{
  "moe_layers": [0, 1, 2, 3, 4, 5, 6, 7, 8, 9],
  "n_head": 2,
  "qk_norm": true,
  "lr_mult_o": 0.825,
  "final_lr_fraction": 0.02
}
Below are experts of layer 5 (counted from 0) of a mixture-of-experts language model. Rows are named router (the router's row for the expert), gate (a neuron's input weights, with its number), up (a neuron's input weights, with its number), down (a neuron's output weights, with its number) and show model dimensions 0-159. Each number is 128 + 24 x the weight over its row's rms, rounded and kept within 0 to 255. Numbers have three digits each.
Before each expert's rows: a language model's description of what the expert responds to; "comes before" lists some tokens at least twice as common just after its tokens as in all text. This comes from a sample of Wikipedia text that the model never trained on. Tokens count by the router's weight.

# expert 15
Description: Short-word endings. Second pieces of common English words split after one or two letters, such as sm-ile, che-es-y, g-ross, t-orn, ro-be.
comes before: " of", ",", " to", " and", " in", "ed"
router:126118090108122096133150121121080175144164080131131098102153137136118136122097131100151145158129112137153119098143105074160152153106114157110108119107123119132163156159099151130148129119154135172118178149094116128102134120081121107137130137134130078173167103072167141162140115145136110124177193112157091135142132107114174105134128132123129179114148086154150142124126137110117143139158134148122097123126124127131125132112164104153134179158142126116113116153141140153122155125155087
gate6:141140089141107089151140138170114148133134100082153110137073112157149114121091143152107102151135106113181167106123138122161130141160128121067162101111142078132111146108122158130150126104125120124122158138119126188130088093096097154102122079101136114148101132102179114134142107157154131125186119084135163122109104117122091107096148140129134096085142106160130143121123120159114124120146116099145107135149100159132173139125142119123131088134137145162101104137161153150149121134129141
up6:179138089146159160127157156162131107126082138067138172094125149119126137108123118085133137153129129185160102133134148101109116121122138156090138107145123137098133179142164143110141096157135166102103090148172139105139132118105123124123147150130126156127134164159146111160149120081129121143109104143116110149144098110137117105103111110165129138129108101113153153132091117113149102131116139166169100117146167117142089132098152116114094106131094112164133125103151154149130131172193125
down6:109098122165138118146144111089137162141131098122138135172131122137124126132114133110150106071156109137087109102111151181140104101132119136141155164101117126142105139133152094089133089126146095151164160127103161117097116144173130148126154143115130116129158107139118119117149184136161121113141121093156159124106136129153161115149119136121172135135150132135173128104145142154065146112165125127166151124122116146133147132147146143170164134109067155078120094081119149134112092160101171
gate7:162179101124098154122110146139149101124115144126122155110112133124144090095165134150138133137145090132108123125111108133156139164158133126175137130118116156134142156183161103140185108127121119117123136130114149176113089114156100136124141103136132114120098087136127139128106149152069123091145176103076125169149137132129087129124130132158149134148121089134114141137123138156065132153138117093087121111111110151146079189125152136150167146140125094162120136158146151122111157096102095
up7:173119106142125105132122139107142125136159158125125091114125127144109153105100146124085186123115152115136147117096151137128152141133105126129147137147131101155133136114148114143145143147114110145093123172103120146119104105132106134129140137108170123150195142134134135132154167079156108120120117123100081082105123132076151129121154133093154129112135084148153090132150084087079120109103125100140158096121065156152101105096161127160099120107124134114089107121099158117132096099099178
down7:185104084066130126135161140074139115149126151144155111110099153160138142161078128160119110132092087136102099109107125143119108144091116106141159151125141153151144156141164081139080142142149113126117138113116112142137146138125144097129115102157170097124119147117150138088167164116125156153152136126061140119109140112100113147130167139127147124131148112160137132085097118129141140145084122078116152142124100116085115175138126082168116137114144117121139107151137143146139119108118167
gate8:106119103161151124144111129138108115155095148141167065101118138130143102126151127139120096117129110130102083116195109160111171122112137118149148172133114141143121112122118136126123138112153129155098118148162075117096160118128162148153139137106130094128078091093112098127141118125156104156148094093093111156115148125123133121128075135094128105151133115148182106117111098139146143149166142188169126178130123144116135163121112105140147111128092171145124113124078124138133116087152149
up8:158173125064132106102190104115160149122072119145117169083121100119100129161107171143109162108132142154122151137116156139144138110128122083113142125134121114125129093145102143141124117101130111115137110121142112145165104117130067077136113121120138141136166125156134118154151139107077124135151158144121141117144101151167120127168168134160133152153137125151106122141106172119102108121116126107091111143145147139109135139125103172160124159146205124112108096137162131128109122106175129
down8:152135116116137108106122152133134150129099163128135156082164112128200160126176131156126114174083115161142109108142122175167140146119138109139148152125163100107144095180176128126164125141162140117078125111093113131124112104162129089117132114139123118126146146123154113112128116176144145145172129101104112095096144158158086137165132100129128126146151114126113152127082132113139112130147138118148166113093103157132144114106130124129125195116167149127134088137109097160099152128110149

# expert 63
Description: Parenthetical punctuation. Commas, opening parentheses and now after names, especially following Chinese or Japanese characters in parentheses, e.g. 米津 美和, Yonetsu; (now in Pakistan).
comes before: " ", "-", "born", "|", " a", "199"
router:153125091081141103094140132124087148122162095126124148121151142160141166084148184119142144152166104140133090093162125111157156167088102147125116110112105119151142157148115148145135113164131145156095130171121126103109157106123159129129141153157095103148142100126140142140125105166134099110136147110136109159118117153100097107150089142167114116082122112138145152114117141084085156130137134130110107141098110111156144152145146100145161124146171118128102092123156067167092134123150101
gate0:126165111115147083126168078145105155102108146111144183097095168090111166115166155128134143159184124147117094115104143139083174123061111127096084091140128120110131110134119116133129102128108105155124119139144114128120120143107140137162164116150116098098153175155110139133142110118161112173119153143106104113130144107114117132146129144157114123110129105134124122109114126068113127132084121116083121141114124139108113118115141130136177098175128158096106085135134115158087106125108110
up0:127145129122148144107127088112130132098136160086097104116183180087112150089137120107117118105146122157095106156128122152099168121063137173144086084128180141145132141122109143144137158172130146102139099176157154158127104117154098123106129130090146121111143146136137174120108112144112095143107161171110108101134136177095113123124130133149160119138134127120104114145112162107147141176106137114119132120165149127116134144119149132140089101130140140089123073139136134135163161147098111
down0:136143142114116096099103131151107152127116152121095130123129134104139128133129117131106096118109106136087137133108176147114142075127187130123136141111127124139151148163140153133146173099107101167147134102148093152137151166103131153112132139129135162096109141096166119150145133102092130116119150117146144099119120128128168135162183221132104153137133133134136166160079144146133153103105103142140100131094133120104117151157105189144130182140177104112138122171118114122124130094155136
gate1:138173027119125120116131140092103147084149100120124128085132150147139153131136143176112118151124105142101085101146110123141126138102101150118118149160135163142107127105131121148143135155150162165075121132135141124087117150130120174117132114131108120161161123101166137125156115164109135141084142111128129111099113125137118127143108115155154062142162105103092113076140110104080158120123149128111121148118118113111113130114140137128142097116123148139156079122184108158101106129145153
up1:115158091138145114141165134123127140089110083132128163105137109135121153126095119139101120143124110115123119134128130098138129113133116131139171128140134144135119115078147138158096123131144132194099113135182102108108157163126152147113139085083134125109181114088134131120155106159094131136105164131124099145124123091164138156128100121158155075125138117126101144088122091119120197123144107136108115173158149147159098146085117118119136123108118155123141146116190100158134071155120155
down1:116138129137114151126146112143105114199129072142112083130120132111154138153101132134092086123155102113154142090159128123129133100149177147123144077113153137115136116123146106112145094128137144122170095117127135104105127106139088121128127078154120133157118207146158147173134167134148111093127133076131144130102136142153147163162115089141114136113098134141067119140099128065133140136116141191108134120131133109135152117120131156123106098112161123113137111094137103145151121153116128
gate2:094115127120134122116146152103116084090084102114171106111143096118175137146131150158150149118115086136112098131152144118098093159104093117131132157150117126149119111175131120146146137138160093102131137080110146144111152122126102137117074115091137111137126158101130125123114176107143150133091136089135123130110135138080131121129126169119083098125125127146152119117080111121055152128100128140098102119074164167143124140084144130116169132141136081111133142109127091138107148156089114
up2:095147158155139145179143119124118100124121149147129129128098125123092150105179133163136120102126144125142104120113131104133153120190136134088138117113119120089096115125129154134107123150139192085153157163141126101183125123146141118122157130116153139134172111097163138084134130097135167120160163142103138141182151139127152174090139074143117129106097097114127098103088105104147154126136136177121109130141151115154150115124106120146122112156143113194128169144092149117133151118139115
down2:131118072067139170135142082140120149096151110112145129181137170146104129124125101090128181123143099123062133137120090138119109148166119117137150125135168133158149138138144102130148142152172144163135159098140101105136122143128090158119115130102132138136131127129150122138111134152131123142132134117113125166115118120105120147105114116165093119162103128167108105137114132114174187106184126132157121129113102095121142128146122125124171081134095099083091153136142113170149121132098087

# expert 25
Description: Sports results and tables. Numbers, scores, dashes and pipes inside results tables, plus game-recap words such as scored, touchdown, won, losing.
comes before: " ", " |", "0", "1", "|", "–"
router:172088109110147107098143128135111121129157092134135139142162170166137172094127140119153173126152105143142102118153136095167162153125103156121107105120125110154129147156080166138144102138140141141107137174103107125087166110109169106133134143156093099133154084130145152138128089144162097072153135112138100156136144120119118119152107158137104145106139109148164140102123143111111148128097128151117098132107117106153163168138143117153143141162196075141122114119133083139112135108139113
gate0:105143090069133145110119129155150099118155068089118113143134116113167105120114131094107122127107077137114077097133132179159144137135132172075153076101120088142145140165135182142138137121127135110110101178115126154172143183124113142107107075139118120111125126085108151115093138106116148151122138121110103153145128131121118100147115135122127118159177135142110122096152105144142122140111142093103122154119132103147145149091133109181130142113107110085114124131138124136122145167147147
up0:149097095141112131127099140114147165093131111116093124112098150088126161124121070145102138085099076138136147160116127111119153118132091159098173134151113113143140107132157108151110122165150173089105147167102119141178125147126149149130136132196134143138166171104141141114115145104132135139120116122114158135151103115099107083160123153083145081148128089112134136130133096115110164139084122126150125128152142077157128140116148109131153140160112157153132127110113147134113093122110176
down0:118095126129151131089163139134110139133130106141105085165121156103134163155136093153154108161108138097158142125156073120118151104135161118112142143147130132148122127126135141107158157139097090109174136122118157137124127131108159136163118119117128132073110130132147135104142132087113131102157115103113106110119168066097135140113137102117116102109120135197144134119157120156171134109073128147066090129176111134116159119144145135144148129112146125152171143111089083105146118129075150
gate1:141132135061125094156094145105103135113103121142152154145167139167163136131114142144139161112166132140126129145128136127162086121105116109073120136150117142076152150118082132128129096121166110176149149111109120139130122114126116085115129121105094106082134131120130155149102150144108108166179122112133128172130133172102115105146108148101110148133095097125168104149130171171133052113118129136165158116120130132106102087130130098122116138172108124119140129147172140132113163135101114
up1:159131148140150109150143160145147145128134138082105123122119148128080107107116145138096138088106142123092115122144121127106155140185108155108124157122161131098130135128065139133140111103131124071125107132110123134124138139179117123098120114179125171164163089126119128138122136093044151130118141119116137133125138160071117109121147162144118160173091101130155156120150106095133085103094093155114125088104107096098127139131104095102148136138080114122136126120164126122131121116144100
down1:156141119130146123129143152140163089091103127091147160144130134103090119155156134167171133173099121129123098154118139106128125131124108122095120095074119087038090111114121127095088133112094150113104147095148120097142155104107132202133167174143139154154158095094122172143117143118101126073132089118132132116122143118143116097115131085126107132131136150125108123118108129101145139138097143129178129128137115097127140149113131129142121116125148116157132161151164126140122110096097118
gate2:127152112162109069154118070130118156153130133113137120160190158119132117148119136110145141152170137113127188149115139131169145132144130097098101160104116137119081093113147145119151121105135145101151138113097123159103152102103141142094126115153115123121111141131136138110150140159144139164139125115139066111139160115092159092149101168090145179108143121138103150123099102128135180148092079130103117150104098160128129159142123112125145142137125136089107113122075127114122145082118111
up2:121110103142110147150137121119102145078176158126099135111142124101143077118149145142126135162144144134105165147136144134094098133146162174119140140159125131167108151164078142126142148078179111068128131133114133184153144153079129187142164124164113108094110168108163159109126141147135112141128128162119118081101119095159103122144101127086124144108143126151140107151124126121086129112125108081103126144133107126149171145105119138176138139156114138131155130134121145127130102109128158
down2:108152118119126139121107167141125107123118151136148135073118123100090102145149107105111102133116131148130141149130113144102156156164132138103148124138157158173139125143125085088140149137137149133157119116175132122128149118146140092103126123113118104133130162162119161143144175156153086112078086145156109058138136100145153113177130131170125130144081101126152145107135148166107141156134101158073112173123138128119106127106131091152166120135119119143166148180137147108095137082162124

# expert 60
Description: Line breaks, endings. Newlines and paragraph breaks closing table rows, headings, list items or sentences, often after a colon or a pipe.
comes before: "-", "|", "==", "===", "The", "="
router:130141122092133118122115137094111134091149101147102137138131168150103160131101167132137147152138115153140123097153123101156150126105109170107101080090121120160166157162102175129123109169127136141128146136100120107129152124120134134122146166156078087158132090109147118134146106149146095131144144101168103143134141135097127095168132133174091161108127103127161128110123135108108169129116160144125122153086112103151110145143144116165125134160191117110080084124137086158117161103163108
gate0:095132115124085165125138081102105096093167147109149152125155128156097140104120131118109108119146118167112129117144101159081147067090144115118131137066111099125129134094139122126119114152139101107087122084141151149126139089154137129141142142123151124135144149180124170134128121106145155123109157099134123143126145117052115103155135130168139132132130181086140137124102136113125190152159128120118095119100130117079143130146126129109159121097100116105097105135130126136127157154121075
up0:143091101107138144115103170185138120165181138090123133144147108176148119137092133126095132161122071087125089079173129151137104118145111130123134131099107138106132132117094114148162137132136178104100106156111132110079129176164127146170122134138129123103134139103111125127085111155112149159112152117154109116150167143183137153092138114134129120174128146144091129115147106130171155155149098139133120139104111127144115122133136106142077159143124095168177123111131125147129120132137143
down0:132073107153127158101098155130126084099141123148125123147142128115155145129161114078103145179148145141125098117147094145130124120156108130117147114130168144123104145097114113141123142166087100120142120139120101174087109095120096166096164102117125137151143102136125118103132156146124160138107100176137123103119109155120128145123107138087174154143139101115094144132084163111120135111156125119089103139101130134108084109133119136157160133147090168142119167098164140189160071131141130
gate1:081138099136133134145160121127126175159174171135139144115083132175132148097125164148147070135123165109129149101133131150098171120134167172142141101123135129153134159160120112109116132109096118138116139161095118121118128128164094134132153147123105135118142120164153096137129076167167102135113073076173119126095141150126114139136114160171164138130122112119150140117154144121104149140121138113087121130129110108103134117101090162123143146176136113112166125145096173123139086130156136
up1:077134104134149127140122139124107108163138128085105133108118112180103140119130107117158116138146136081139156138127128129106116158117095129104122176173178122099113149158148117171118086148125165138145091081126155153160152112142126115110127118139118115168115130154129112155132100136138116129100083097092181118091087162111128104122131132147135114094123143115142146158126152139117112118106150129143120122120162128107127087137119122107116178119052116144109064141145175138080128135149103
down1:142090156164118120156084095078096151119080085108115133154136101128110129116126140109122151127120112134150120096163100175093100108121122163119118183108132112110089139148131175141131131121117112127159115150151151116150129168113129110144116124147088151122111080172105144145173117106111127119114086126133102131157143129127141135125141149117130082137124085101168124190112150150114153142125129145107170121109088104115126158165109144173107160141126138138123131123146103111172161104151175
gate2:131170139130112111131113106101144112150137127129123131117144103080118116105137115127117144105108127089123125113092172104175106134144149120137129086171110148196134105123142103162124128147121154175131125143147165137168156109129098128082108128066162181142100122109137103098119140128147150149190098150154127122130113117128122126105088128125117155112130113100115128099149098175088122097099146150087176117118122115125143120124145109144080133160150103124150138150144159168092168125111107
up2:106119132117121136152137143128082131126106108117142153110104078097174107124191116165155125103127199146137108103104149140125159117098121135158143172119100088139097117128111151146139092134127136159112146105141121119077100103103115138123133112086086066090114166154132118107121120157159105127149121130107152123150129137135095091088102160139107132135117099121126148140155123172130095184120134138139163161124113143106130150119106097162137152166136142112152104148119102139141100131158096
down2:177114106118176154137083122128120135160130130141158152078141132138110120149108125041136134176144128124102130117143108133094107138157112140129133117143122098142096162136110135168134153104122073168147123130125163130117165119122141169126132155117146092155125140156138126170125123157156107117111116127150137116157104088116130190085106149144076115097107143147127126126120143112118099116119149147122173130160112134159173111142115174076137141131167174114124141127145092127143135132153146

# expert 7
Description: Mid-clause nouns and commas. Commas after a noun phrase, plus common nouns, pronouns and adverbs in the middle of a clause, such as time, them, way, so, however.
comes before: " to", " and", " with", " in", ",", " of"
router:134087113098118101122159151132102149099130067145107114146173152142114138098111152103136158145131064181137110112158092087158138168110101142111100081105117101129139154145059146100134131127125151140103123145082127103113187121100161128113155138148100116144151086117124174121130073162129108132131138115164096137145139127087119116136103138116115128101120117142143136082111129103128172125143145171105100122112116113138136123135137100144136152154148129105098126121146106129112158108153116
gate0:113108152136181101140115111106173110134093111087121095122153117117173061130110135135144125160123073149110121097150123144167150131139108142146141028126114132110128137160082121095110120143114128131141128164126108169147173154126113155125151115094095146149149112116140139089144121136126129104159114142154122109118089139091131098100151148135141121164107159110120139118106121110119154148075118085100119142128136134145105100103096120125116189129145138122106126106171147116122137137120121
up0:136101110126183133116123086089156125120075114121118074151167143161183083153102128175127131152111105125122108113176127132188147138163082159127142054104111145096148129161112121104117148126078147121112114151114121124139151135126138146144140115115159137118168134112129132092141123161136108110122108137126115132127119122116155105126140130135112110149133167130159111118138107121126135193113114094130119180137137110124082101118081148134136157140139130117109151107121156106180130118103157
down0:156100126124134142146066050147102137123142165113165116174121102102088112108151129120138126099106129061123153091109136124141099144152143156125137132112147116120080116134151096128124126138094126118135081083098131143096150136113127113155115151118122146122157158151173135144143133147083141141142120100129124141117117119152124159129112072116115123123111190123108137146103147133088162107145090107102113157122172135111140167122124090180104138127111133115106102133148080114148158122124141
gate1:117092134113097147148138130164152108123103145123124118159133165141160104136087100099135127153093094112109115111107114118151142162111143154112103146143122129124121124155105134131127134106080154150141121138145194136134170154074093110126130130124121129135150140072154138137118177112133146137113099103098118096146160169159131136146160148134110076130135116095117089093161099141133124163168171159116135126111099125130166142088127112115155149179116139095130117098156161172089144145104164
up1:110117102130147089145176125135132165099131158130121129140201111149162142115102118123136186141105103093139110114099128122144151105136123146116146117181118140118135122152139118167103128109112145138125143144160184140108104120132128069071135139117129131076117121131082136092146109136154076138136128120097098096128130141158100138135125141137120112145115143093104139137123134151172116168111176125180107155094150144147137147111090157114110110121123094156092107131150117108191127114136148
down1:137179143113121112096143112139108139132146088161112140155112114115169142123163144138101161136131099144105111147144109166121111089149146128131170140149140089149108083131105091101093126148142155137125123113166175106146139119158167167137111140142106103122113107136152130113131128110111166140135121127151138166120122102095146083090095103210085115152113152156109119128162146141091140119090127115116133124180124162068086118144121143120123122082125141118111101139124112116124140168144102
gate2:135177149130132157109140106141152140121123157152121102147117104142124103111104097104134106102138093143139136117153150125129150109133131128137108132134122111099124136060095159123131121093127154171118130125105175137165167152168110147152148093158117111132136153139102096134085123168154085143134157117130135123105103127123144130159110125196146160141138158105108154094122149111116131097139144187119120118156086163141129126139146135121160154193111155124167187097098135145154105169135105
up2:140117137075102148156098120107104146150130155190149120104131152077146115090110117115115145152187151157118113132169124084106171147115116135130083113082136128133136119139157120137135139118159128118159105133151135078138122150166099117149129140144138117163141115138118127099141107158122125133161104131124146130158084155176114179123137124141151119152113161103138128127169100157170148109108120137116145088131115121126155120139169147143130121055111091121111105165179144135117118118096154
down2:164121140125134118171106137100094125147135188145150134130128108076163118126099128174147157156142168128151098068148117105139149144137116129085124103081136131102118096121140120155109132185153153119139153121108106164169093145119152112135158109142129121126147145115092117083127173144152153111169128133128133145142124169124139116100102139135110152099122119130121135144131113132103136156153150116104088169169110150091145194169119140109093120130162108167119142147152118121155151107101140

# expert 10
Description: Infobox fields and numbers. Digits, line breaks and field labels in infoboxes and statistics, such as Time zone, Website, population figures, coordinates and years.
comes before: "-", ":", "\n", " |", ",", "."
router:130119120102129117104126117114120146093130126167096125113136134167081162120125160128164150143137108160141107082153126117140138131123090166083106116093098102154189157149099182120121140149125145139105148124100119099124149095125157132125145184146127106146138068122129133148152100148148099108133146103152077150115154146089122101148127152177084151113151096121158131104118148112104162132130155162094106116103106115127128128161159111159156144137153100129099111119161084142113123129147103
gate1:129142116149120164105108133113077147113146171117103124120130100190104129165122175132123095105171091102104116139133099148130117100148100157190122152107145124174128146126094120129140153107168127103136144124129149110091102083148162151122163177165124178091132130121160106108141136091148125138109103135112137161125143129106152156116099186145108124116109159161145144097147093104123168135140130130080125114134136125128150135145114166105143117080132113144141113112133128098145135096118092
up1:122095138156117133078123099107129142114112160163143124134116143112113115149144112117134180135171119095166143106142132076101115139092108109103111134119139192116124156160126088141148157144117098129153117113098148138131141119114092082131141105093167159147133110156122180141089087168144131116124100134105113132107099095146094129111088135149136136189121128128137094118151108081072146130135152137127127106135141130174116125122101118107119092156117141118116075129137113121099113082097154
down1:099116098117162145147120151112124151100141168152096089125135158100151147146117168131103130135085115100194133087077135117133127118087146132103131127110073138146174146123147188147147152119124106133119137118129157124133128133103107133169162142120170110164148141151161207082131095126124126129104145115141099095100136144132083143133089108124111128100110116103141110146152114095136121106140127121102110109157110117136141114102091152123098119182125130162141135136147090122152109143157122
gate2:106126138116148122146150150125103142115126156115125096128066146144102084146086155181110178166151124105131152099099127119105180129085117144111104141134154142130139134141130136118149085121122130123118112158118126069105116114126119123189115099135122147125129126088093127146138096149166106141127145147170091128134116122119163155096121123152124096147120117127110094126152101098155185128146124164125133144171093098101109093136189134168108111116106101113119149145135133105174090138126148
up2:119145117085099109107123133125143156121152173113152162107124090155123133111166182106098159149138109182131132093122151145097136083138107146127105113148095111087108136147110147129122166113115134128143134148174143144122124127133103131140142165151129120099088171129148132145143114133143132132078152120099129131118160170088141118118119160143112111136169142088133122118099112135095088099110183125107144121121164161155096106084130098155147087124155159113159149128098093120165105099172128
down2:115144151117102100164136146144110129111156144092137146120128112105160134064085087074116102150143187138145151112121162143112131135132118103120145107069098116091126122123115105124112132126103132096126128145134123147141122171128121146129098118107105132121095119107136106106138113170159142095137095138095106135142117119177105169110091099109087159099117150141176109123092146096098110135141120159117117090144137146095123116102081094097157102172116147085149144108108132107111124122132176
gate3:136152127125115149179109163121134131153163154160142120118103168146089105121117090104128152160095137192146155136129111147087129131101159171151105096144105137147106150121136163095155145106137121108109091144140114127081131102144154128159124130151116104149092081161160143164131096145104101161120156114116116132131153093145090140097116128099069148179119150138113126135122136099105160136159130138117134096084113121087154128109156134132105142117093146155142143089131104103167133115130099
up3:134133099090144148155123110099196151148190142144107154078118145144104115133115094101119141130118119140138160143134121124110108163175110131129153143139089085172125122157123093111134150126095164105126138105156102147141159103127134148136136152111124141105107118151171136166174155132091109135110147110121116173108152151172102125091136107091110140138121088173127159090111151096117147138136114160151133134123107154137089138102143152112142087128115102148100113142172119098166116096113123
down3:142139140072172161101110125093143139131164137179143088100171116111120117169186093156142104136108111131150166176110173151139108108147191132115132115155153117126135179098126140117140092110137100105117136117118189138139127092121125134152095134167114152117130092111132131159145118125107134158065106100118127139135131130130132145150113134109106115136106148158097109122098118132085152154152066146116137143140117130153127106128111121124128093074130138105135143128127120137119092155144139

# expert 51
Description: Table cells and Al- words. Blank spaces and signs in election and data table cells, plus pieces after Al/al such as Al-ger-ia, al-k-ene.
comes before: " |", "0", "1", " |\n", "2", "3"
router:155140115128142078127149155103124139107135116144118117086130162129130143127121150115155137126155112134145108093128116085190155131102121127121119080110118118167145146143075165125142118129162139135108149141112155119120143105120114135090135150127106122156181112127173148141130096174158111124165137096148092150127118145077133112117127140181112122082178108175153171117114175107118149150133147138090154131105122140147152137126157115138136164168158097126084136114131109163110160110163096
gate0:096123131163089149116139111098155100120125108132131098063121120088115147062098139110136109152124137122127143152180135126119130125121091132082143120157136137121138168112111109113123120155095118132125103115112120144123099198132098125114138143139124157121121146127138099118095147104135120159145156074118101151173131126100130154109108138127093164107160097091128092151088164139089136149150156089124146166124113115099139116104151158122121102168083129138169117107119157129112136128070127
up0:125154158128158133067145104107136135107104136110101176113150149114103153074147191125087136144151167144128117160101091121113131114127114130148149140132108151103156120155121119139111119127083132127154111105087135126047134135125098120127113155091134128174132096155125164119129095123120143123122153140138094131161137127127123134106097096159162133118117148111074120141142114150148144135157118184119143118114142159126095117127107136086167131096166124154141078177124139105124123123130172
down0:136181097137137158113128142137127122090088130109172119054121108151136137093102099140131121144129148104174127152089160112137080089134094099105135116137106142150142165157083174094180099171075116177148105114093126112098141125123129115124128173117139088103089118161140113131150156125156119127141099161142143131122144138144129142157146144115068153134134143137105151116095106127114145128100145130130114093141151146144164129148146107136127107135160133097119134158141132119120131103106098
gate1:093134091140132089112160161147131138125150144133122107117104116124113175178141136108104138087169142124151153130140124111152117158178149100083146100099158136108125167169082150092151133151181135140139154148090148076121132143107093124140145133111157140144153140127142088083132135115137138121151138137118153095104126083089125138120148109155139129107155129137134130141130162153123141114161164084132086117159160125149142090118114094101147119164115148115118148143128141113078169090108148
up1:174135118137120125138150091138121155149156147155138123122136107115144106117141158157115109103171097190160173115153142143136120114149142092149161125136091137124095091145170141127115136108099111117135137134142049117144120107133137111126140169100149119088165125083130133146078107104151129136094165114142160115084145124120101091159112102124156120121113130119126117087120147130108137125128120161115129089158125133126147107124087158134156108130134059128148077146094121120103144111124188
down1:153140125123181118112130153124098125118095119141151105136148125136144147149091110161175127108122122123187117146138139129151116125139124084176143103137102096133079090134146080122146127053126113110124116121142116118118131128143102126135083098158092121135083172133148081142095177125109078075110111131130145136117115129134149071108153114166143130111092143115101129115096115141140134090117137120132105162161097130120134173119132122158115136128126105140104110093101136118145140073109151
gate2:134104170148104078142152140094087138091161136113139085152152142117135164123139102135073147109129124152131144161097135111115120142150158188130126134100134126104143129120080121118168126101187103099127116135108141113145128110121112135087166116161170126172135115137152166121126134155104130145139156130157122144142101120105129105137113187153135117151130105140139124145099076079143172145130103086094138171163144139153131110162105156139095124124159143129100146126147112140105121097152109
up2:140147113161109136128094136077138138094154121133142095157119122128121122153137148125070148111144131199157171161105145125143081158150159184122127080121112134131151138139109125121135151120148134101097110103107152149183110127126087099120169114155150119111101131145142166136111140120095125174099114135180114133144115123118150128101098173130188104133129124112152153177100110145112132150109107091124161158145118129106122160162129173125141119139135088121155120112159135116107115134153126
down2:100121117145142118120116070124131121135170127141166111148134131126147114179123119163160147112130162105118121148154151146197144152104153111148163135139147158135139107116138099142109138151123098119066141151126129117118101122114132088072120133136142104133081158129135099114152066135144148132080133120118125137134147075164119130102149160133127121150151118100085102133174136129096119099123102115167104143148141165165100144147106149170177112177150108134134097105127133113161152130121112

# expert 56
Description: Abstract role nouns. Common nouns after the, a or his, often followed by of, such as part, number, role, form, position, end.
comes before: " of", "ed", "ing", ":", " to", "==\n"
router:124114074111099096126150129134138159092170103157122096109164153130111162114130131107142149149128083141154105111155141143148149147110115138087114116107098106157140144172079170134133115119150129149131175135089130108129164113102114147130143139150110126144168075102162123143167156148137097147145192108164106125124159097120135104138101158129115139118134074155123135100078134110098168138147132144090112127114103118141149120159145095148160133155142109127094129121114109139075143109149104
gate1:123080111149146112116092152134122111152092108148116142085136132146114134112101105193121168114149153060134145122114115130137169189121159137106086113153129171123138118128151171125136127160159133115149172129083131094100129195139117152107137098168152130132134110091127131122118146148122102142161167138102089127151154121133127118141106088084126140147134068173160142127111118146140162117112143104118152127120088101126149108133149092102128142092113132126127135138121119135149094131142122
up1:095182138091154132137101109131144124117098167116134131098092165154131120123124124132137140173123135111086096155128103160143156069077155151138118107137144120141164094129144164133141125136105158134120142144145138127125090126144125156133095092152119138124142173115157151147071172160164101136124134127137136168160147164131098164164147136164089124146169077140084124112173079149143100152136099117105112133115111094119124150119133158133179109121128150119136137135102110119132136132149108
down1:144115131142136144134156138153149173094113142135141146130120181119133124127106171135143145141100109120121102080161123114164090100108125148148141148161117142093118110137127103138093128129100121093126118107113096113140148085127124140144116074101134108115136084084089122138108117150126155081133121117085153120108141125178122128112104110127123168081126119147156132159116141087162110140138110140086143081116135138132065114114074156167067139164109122108115114122132143090128133090136089
gate2:112163139111146141139102136121129136056150129138125117125139144100124112139176131147110102117140119142140115141121112138151139163093144112144146135109108114146119094118143097110105127112096136167124171108113105100158115152102154112149171151144139122133119100125135193147151103141080136149143177142157129170108119135120085137124052084133066118137162130123116113145149163126145144137171112164147140136119139132121114078075112126156104145142142087164146147148130126092164134122161151
up2:126144095123123117122098064124130145148120136110147154142084139171106099104111165128130131103116132172144145137121156120153105084148093153098091125109096096132124130112090099125148147153126141082115071121144160102116160110131108121111105182098104159131150156171113106119159166123105145136097096110103124091125126140128158146145153180161125151163133161136122147127118107086092105121103143132118106131121128140094120193147124136091142122109134147148153096133140110187136107128115125
down2:119151119155147130122144163139132129158135127174127116126109114152174127123169145117163148119128132097114097179153133134161138165103139124155135116170118085088120086091106153103148099115147128163127152152122163130132156117104162122141096154103101159136120163120110107158118154104169143104114102088108121152119135122130138078128162147169135144148155131164120113147103142143113107125134171121165148126141104155134127121100151117185109144138091108140125128090085147099055136096113093
gate3:142166187105121132122124139149147161129119172127173120098049121145090119119146158140089107108133143116167146116105137133134137122147105138135175166077116122138202128112126110104101101137138123130112134107146133134117129080138113130147104155089128172127157123121152108158136122171092140113141131111084094154119078157101134098125128153135079125114137111111162127090135150126124148145144137149106134109119138152107139148133081157107165128091136124160132161119148108123164131087118136
up3:124158097145163166140125141155133090137126118139103176171118129097152119081143142140119151152134135138138109139138129150164102144135155131142149139064129132083126131118139136151094080109117107128115127171145155127125133141128191143124134122133146138123121153169100122146144087133115116103139153140131152179175120115175150116172128115161155125147112182097173152143170145158116148137121077153124125162142159107095128112094119112168118088135151136109147141124127107131130151155103178
down3:142130152121112152107124139161108072177142126145168107145127147135154104127110154127163089083134129137121172137139099092138087115183123137112140073099112115144186135130115087130143097132135126146108121128166141123140056106120137090121123134147153110104117103079100163069111097128122127093159113152129112090100122107132123090137117132142119144131131110130114087136131135106175139110127150142131120148124129158090157154147136163099116115085104115149106115145112127156160156152100108